From a checkpoint of a small mixture-of-experts model trained on Wikipedia.
Size: 13 layers, vocabulary 2048, 116M parameters.
Below are experts of layer 4 (counted from 0) of a mixture-of-experts language model. Rows are named router (the router's row for the expert), up (a neuron's input weights, with its number), down (a neuron's output weights, with its number) and show model dimensions 0-191. Each number is 500 + 50 x the weight over its row's rms, rounded and kept within 0 to 999. Numbers have three digits each.
Before each expert's rows: "comes before" lists some tokens at least twice as common just after its tokens as in all text; "mostly gets" lists some tokens that are sent to it at least half of the time. This comes from a sample of Wikipedia text that the model never trained on. Tokens count by the router's weight.

# expert 7
comes before: " was", " is", " had", " has", " were", "alth"
mostly gets: " it", " he", " they", " who", " She", " she"
router:458440483467508478423618576506454459417491400413481450571487481482528448540538575546475534554413560456581528461529556488488401554515484512417469496524513424566527532476440559534489462474482469483460522428481525500472522476459499550461536510460535629523502542481537464400475555442528506500539490497528463537547607585530471375422492584432478414529521512335491477481544542525459535458447480448444495379450560537473501533568454457585553491558511464494462541474577577440518485416523443594539471511534436602496538532576585466556476487527485435536498529453509480532507503482470505437
up0:516398537430557471413508519461385527499569530527478467597429426501530467638502530455467543515444548442517494448458509533487461554469601485500463506522421375508519553428559466605530478428520490434437448489555521520486593495565539490436488413398492561560500467528452495601520521496460488573455504445520522564496597624417436474445532569434476525508553481487493545489467521592466528531545481544478448540493538518509518557541405515475524527601494523489484568411529474476458621417404524510514408512498480547457492564490438468510560482531505444501492427439541522525467491492456486462
down0:519545593552469448583400571527462418510431505516531505509575548541610576533458493427478450383462471513469590461512525530470382502541516478502456566520511555546607579479494498500588547428445515480512418467509472590479450594469522565460573572486525490462390477483490497509467489575508524524542504441510619476524579482564468520511492511525490533507438561552499510537487455539487505441475451514521546507502571459400474589415588526505539479492526555485436555430481512533540419480450427585406571449484466505550462574447485458454515494513462590437421467582502488430411543517476488513

# expert 25
comes before: " of", ",", " School", "\n", "s", " ("
mostly gets: "ather", " son", "other", "augh", " educ", "her"
router:496396463526469475504552485521543477470473458436570481539490520482493434457537473607549530530457571457512523495536535472482467477476520521393450402611488465546562489497414571508506464507510503504491465476493497548482392446447496515474558560515541513557534593516514468478431526506585593407563445468477416468458505534515531388527511512499432486483451522415505445536505534476455612443487530422442602474464521379478492485546499545557542429480484420554495501523540542441553378435538376571517404468605436565441525500552533396521440471569447516539416504494450515504449471548474461451
up0:513415496481505498500607597444460486542441518452474471537485484495412421566501554438559565527486477491614392501554611544521384547532529487450482438589547396393446497477457451471570466442558458500540491460556509568504475500468502505574539482554513546515504449514529488434489529444475515531526521517520490507484590638532503499571459563466505437502460460530425514569538521506611559531489499432519535425483475487472419482506496446622450528507511458456476496607555522443476496501472426495466464500536550500491578603514450468489479520390470530618496498448526395524503492482462613556
down0:500442420589561543492465527493511553531544477505503514464494514444487444490537550548538501433497422522436578520464517481554553466480617497517416392634555458467453425432504523527504467463536547590529578570496448554445455432530530497587455561483448532509500536584627480443538481519465496446407482471481502432442490537489540475545540539565499436554443514506534477446528423551589563510569524471500540510511506515497447488375488594520408456488485525512536472545504628551428492523591523579467479467595534515424562439512471524474540497504565442543550518525582417557405536544478523439

# expert 68
comes before: "'s", " of", ",", " and", " in", "."
mostly gets: " people", "ese", " world", " family", "ians", " children"
router:504494519520519545405475504462556493430497494523500424521428452581485451584568473531490567572466520495524568437484480500484469501443503530455498488499456460575526531532465571488491520545511502462444484448503449510471557444552504527552538485496489518558481522465561421520440497517480609487538483546502543482514573546527459354518537501515376493416476486352486433543599531510587558479470462413523482406419443508596502494462468456493595441510552414493532571484554502450500418364452480489538496481501458616436611526558531495538415483496446498613414429460440499538502559463482461426
up0:411448593477496424537506535550528502526525457523421461463500480487540509457488557511414500555461481515607497452476467624538520541495432555512447512446453469472595558494442532457475427513441467558522507550466591548476582418515563497589514426490555565386530480480468530482501570488451474635472463448551435461516519590464423408486469533450403457559508472457506543540461560530531566425495445561443537444512436541511527553508463550522507545541494566492488554367508486514415530551515483517459504517525473546429495466452565498538520529472545560478472370593486482515440461350495457507
down0:565432410484529483460508495463558536472563574602478429484527568616448426422509479565506462478453511483505510501490413463452554524475538421530529530558514593503405525506537536547522507498486515459483423536520437566536475548518603504454456422560501430530554494489531540501547505588484659333540554485479486486523544499543576508455498452497462414520438474557462507394611531502486477429505506509573459500511523527514500454482514474489488489496447522515436526457476503542505468506565503452565522487423541470547522546492373590429456503528378490582452543450456496502504628576558476451

# expert 15
comes before: " |", ".", "–", ")", " |\n", "%"
mostly gets: "25", "l", "60", "26", "24", "45"
router:461440467542557450439554611483491497478546431518545435565527457550511449562502484510452579487447550464593576470624527461485434462451530553451419445582469481573514543425440526567485437405599526459444414459479514519492493432434551553458553563451564553526557541524482413474444545428523567462590435518547474463481532564416454451477521495524444497484530481444442473512459528509575578492514503459458503437467528488523418486514463448566567436527436418544555510526550570434441435460530459541471459437566502578447519553546493426527437507561482517582430492470532499567466432477409491463
up0:426450500499425545541460422468447601517567469512490437502501539449450523562469543475495515457599461516526510460485474515487383378429595529421446495528602449500482504518533570480517527457489426529432492504426491468505489429362512558543538499443513524522403502493466519439486523463599647419526494445452542556505596528563516490521508477479404502511555480492464417586488544547429573464524497462449536421566516481402507551592548528558547489546535421516533474435545441427520465442482401470546419447542458547487581475473480484464477582430481513494463507453480485517548475461431514501
down0:454466495592462444479481489505525474537527439558504496531423470471504501496435428514526547471497380444542423503574537497419491440613523533567501477505539441505544560404522470505485466513582588485496525483457541450439483492486550515507493495540522573490542519434476428468494604469432409524468456507467458486585447549444447441451575523556494445517486442477552497563463515497426539408598460416445539479596454409604533489457470504550419526462592496581512633503486479465562465513391413474434478504498477496397485497486450505523439566422558605394475546476496448513521536535521534534

# expert 58
comes before: " |", " |\n", "–", "%", ";", "ike"
mostly gets: " l", "6", "57", "67", " —;"
router:469456490518534444437555570484490515479524448521536444565483450534536428570541480476448580498435513430559577445624523452500441491443466548484443434599477449541552553439454527575476433405575511458436443467510481481504482443441556545473556573458533545543567575537453432458433549478497569501574448525537458472497548561417453429457488534518438467475519483441438491488489540521528574494525512476480519456429535488507414507500437438559576432566446432528537489487567567444425434437549444563454469438546467581425572525575503422538451517564493525570435484449562517566462416515394511465
up0:618501503499508503340494453410529522448492514500490493437502425492514551501545413509492516473429547490419533511403368497453472520516536504420548448471443475567491508452497484559570561471463529530471521489489463588554590542424537566460570474503515457498536492455480530597521540549470493544471540520453557447589490481505516395528631553488481550579416485598459531519552491428585510444548445550445514526516518535526551528460590506429506513548576512408547613574452558506578529507521438512536521482518527485453447545540468506546522515511590514588464507569481403506508480394550455493
down0:584405435507510419474519490460543584517496475439476507495492457516461487531600558481371543556429430463489508552476484438522509539406597539586495449507496487559457530563571436529492530588483520489589471512550513478516565478535542565427516531530535394465510499510465438458523505555504465416467507535439504423434496538479585357480570523447474575444523521579534531547508457443491559548468432480534477528473587488530441543501532423473514455540524514481600588563447578429454460461405524527457531433430428481479562489473472452516628465525466454407535460484530475525495496537407437530

# expert 40
comes before: ":", " |", " /", "\n", " place", " –"
mostly gets: " Championship", "adium", " Team", " medal", "acing", " season"
router:462517476527541441492511553487514451553489431531577436544453472528548301553508475540543527475414499435538495408489468502530462529525527512427452488590486443521477559490469561566453551544467561476554545476509488485480481494505542504486579556415508528580416516435551384458443503469484497406577471557464440419491494546553545497454534535573440515437554550435439392465541525470505565428533498418429523398478458473558443501475524493544446440526436415490530482489603595438569387462498391558491526431595445517504556540517464492510559531542495573497478544539481461533516514510468516490
up0:525460520515375557627448508519390575472586552492532484459505476413499588417496498517441507442519522529496551483476507477453429407507487519484522503458492396539497570365566548515448512542510520543483469419481488577478556542464571502510453469538483513513466408479415543540521498434484474553562461484486434541514515410581529472537491521505508477564531501451481569488405552534446526523601410628552511476522469447471549590521505482523434517494428512441486572499583421547599404504473545572491456492501506554561485444515508533508602438581467550466516425523544414526527518497519464417
down0:527508545503492579538511485537554537555451493482533506543395538506577580494519412527442504449487539487530509446500495486476544550484447456507511492467423577507562589506509412469515552476517464528537514583530405453628559437506455602538424506500553480563515482548456589593469541416586556581477529514457512452527492386516523509506383492507468643454524526540489499550548496451615528536466395562492554498519438508452488487394445473411548483556496509480544368462451559466513580482517486441479540483491479521481488490495484543521573525490477433521515534516345468477530518506395430510

# expert 89
comes before: " of", ",", " in", ".", " and", " to"
mostly gets: "oss", "ons", "oup", "ark", "lex", "ose"
router:520442482521517464422536522546470532449491503523563441597482447475473409521556480554463572541403441501649548480569535500584426522430501572472452425503546451421579467442497562580506460431555503503404492518471503574517505494510506484511507506431526509555520523525543438460437523476475613495520498506529458541545561598544481441480499506473406451472534524400449436485498541569519563532553482463408476404477493515444478468537424449562527426472518395494514469531514600441531448453467447531478477512594483551498588488547489470462440557569450450637436495442461547571475456500422519454
up0:391508551524471435391433568523581512587578488502519539461555448582488508431523461603533537559455478499551473526531494511485562508560553587573476509485437552631528524471470506471536544506519603557532451494462539413451450487529632481497398489463490515545503447617527519535466486502469507508484496517556546478485435508484534535462512457512518479489438489459493464395508496506560535476576448547493505402555473422536411486415552452508657463533519523497502473451531579445521564501508578518465502487462498518440589409525511524541579586553568487406452507617503548494527464442482476506
down0:503419497563436449531480481514442540416590453548472439441604537463521462504395415479524428459572467479447527494455467439470474504500590401519534459510519463519474512474563444516420523482470475555532476449464533481445525417474442537502458507483494579550572563497530470532546492526442533555514539542399490481384577585445486479471608540524408457509466555563527496451505497572552431542457519427442376586558482431487488527485488487527478533547489520487513516396448461502451545585440509538612512461571578490456472507529467477571535590490455454539451555577467548452616561461466559503

# expert 29
comes before: "-", "==", "The", "===", "In", "A"
mostly gets: "===", "==", "==\n", "==\n\n", "===\n", " ==\n"
router:460416514497538531436543502458485518445518506530504455546451420486529377522473485466524580574489462483500623463491553488439426529453445586416439491522495506503529557494475476601457505468570568530477520501509512473537507442411561446498511619401543624546526520487476448496401530457533596479534465540496462552534582527522469503499539557507441452409499476397497528540479560426592570489493502459432543383435486528545450475503464412541570463530489463509516489509564557345519525411457484515508430474513535561530502476638582422496430473462514529495460517430484512512473514488481574500
up0:529539487534500407524534480594499539477470507591523474492428452494485412474461511555487546454503538509529553426494499538521507551395493489514488465601396359504509493433459495516490425544520479481434508426562521511545521523531555595514496491494520428563494600476461503513482498501571534499514443477497504536521435616415589400412452502538461512458528608482466597496536525492489568590516465558386538562454535522529441535443436471452575472437491425599561387475583553437510418447471400548546512428520550542426472494549518451505461522568502428573491432530498487509477548488472517476
down0:536506532587569524572428462465565403482443411447431509494502414499567530480522489464518453538450534487424522467516507508497515589627511467454488490419512488550401477596417499599488456531473528622551396544436476510556493506533424464513473561490443449475476591491491504501491513464489512575419541531452466442481482451496528415530566527471560537458486534517631456492453485499581504458537532507409421556492511465557452542529451534517576456518501529454546467569537490574530564462501621562509534539497530547461558421484493514481469451442539503497601440458466452431541422615470488587

# expert 49
comes before: "-", "|", "==", "===", "=", "The"
mostly gets: "\n", ")\n", ".\n\n", ".\n", "\n\n", " |\n\n"
router:525452526578541491451606528476453527459538504471483378530428490506473406490520535510547548544457541443508574421493522450504443513514484552374398491619517413552546601464489579509448507453566507483485512418458507478450470439454588501499578576383521592540512556503478429461412490463503543467514434479568487506491604537536494509481576551503441452496523440426406471579525532503552562479479479439496506398468472510518464471534451501558568421547514457505503499506572518355532491410506454487491478452467437530497488473600543486520434565501429525485379487528514490494436463505469542525
up0:429538489516490514503592499572525495560514512561607448448486432658568463475458502503504494463541431490562462438464375466510488538543444557583522479539432432449502552492505485420519518578460588498508472505511452544560559529546532513462480581433511438424450384575482470492483482529474464499511523498477404472480498452471560507473445515547499506479587525514500452480483513515485549439522457500471584460539515460459365517431489494584480530404386486539559449451521592584480475519455520546484464472491440423473515505415385477502491577604540556502532544509472462467590632556478479487
down0:523513566385611532529484518412474428501507488484542429472519560409549514543581408496575561551495489489486428451473476516503441529397519542423539556495524406404395558558422503479454506530519466537553549456452458481483515438457493420521626535464504517434513559577507470351474555474476491574482552572424414528466555433517490495492524505479569593595542540467547439520457520520503533487445404492464571440580468478515510473469501422517493521559523478494455486541472374535493441437533541538420496533437451532504522484525509483525466447516555391541499538523592444463473535520541504528

# expert 62
comes before: " The", " In", " He", " It", " This", " She"
mostly gets: ".", ").", ".\"", "\".", " .", ".."
router:465438421480521484464535525502492476425529478482509447562545404491485465579499547578519512559492521495532527419525497469496475472429502564459473466639490410503583583466359515510464480463554547472394501400447533492510452420437609463539584508405528573517490530513464481452437506442516539455539456484612491468568589636529504461474518514514424441490481455468414495543507541524490609463500506494448476412427537496450444466534397412504483482482516447525544475484525550434519426366512488588472454476473509559461553501539544451525438550491461477493457543433504435507434457533479461467
up0:454510406516529470596450514526643495580532562489597520559485499613593489450460462508509484507506550509454557506465544542449500480461545494488522466477450491569348439527485463521496576418482465559467508501538451549461490489529525513485412549564536419509511487402505478406469550486616501471493522560494400484585524411501492431514481494513482535384519542507490517383419504432460613464526430467486509453473524465486481483489538497526502541462484484521483469522494486577616538385374488566442493489490420483526423493508509503502459393517516506495539525423443471494496624491480424515
down0:517505544496610522471636515551502562514528511454465504479519485453466480454486537490545542512511531530516464449503519504551522597508362563425392536504545457536521496475449551527512490540524445536552493488545565450561435493474508541542545561503504459488436514458520482426500484603507470452555525520560544534440473506433539566568611607548506556615491472431565543570459525560511463517469462397534569520453487639531505439505404608657578441601575517490474476549516486460430518540476488469476549555485487522474514443519550512487483505443548493449462451540538541508540407467471614508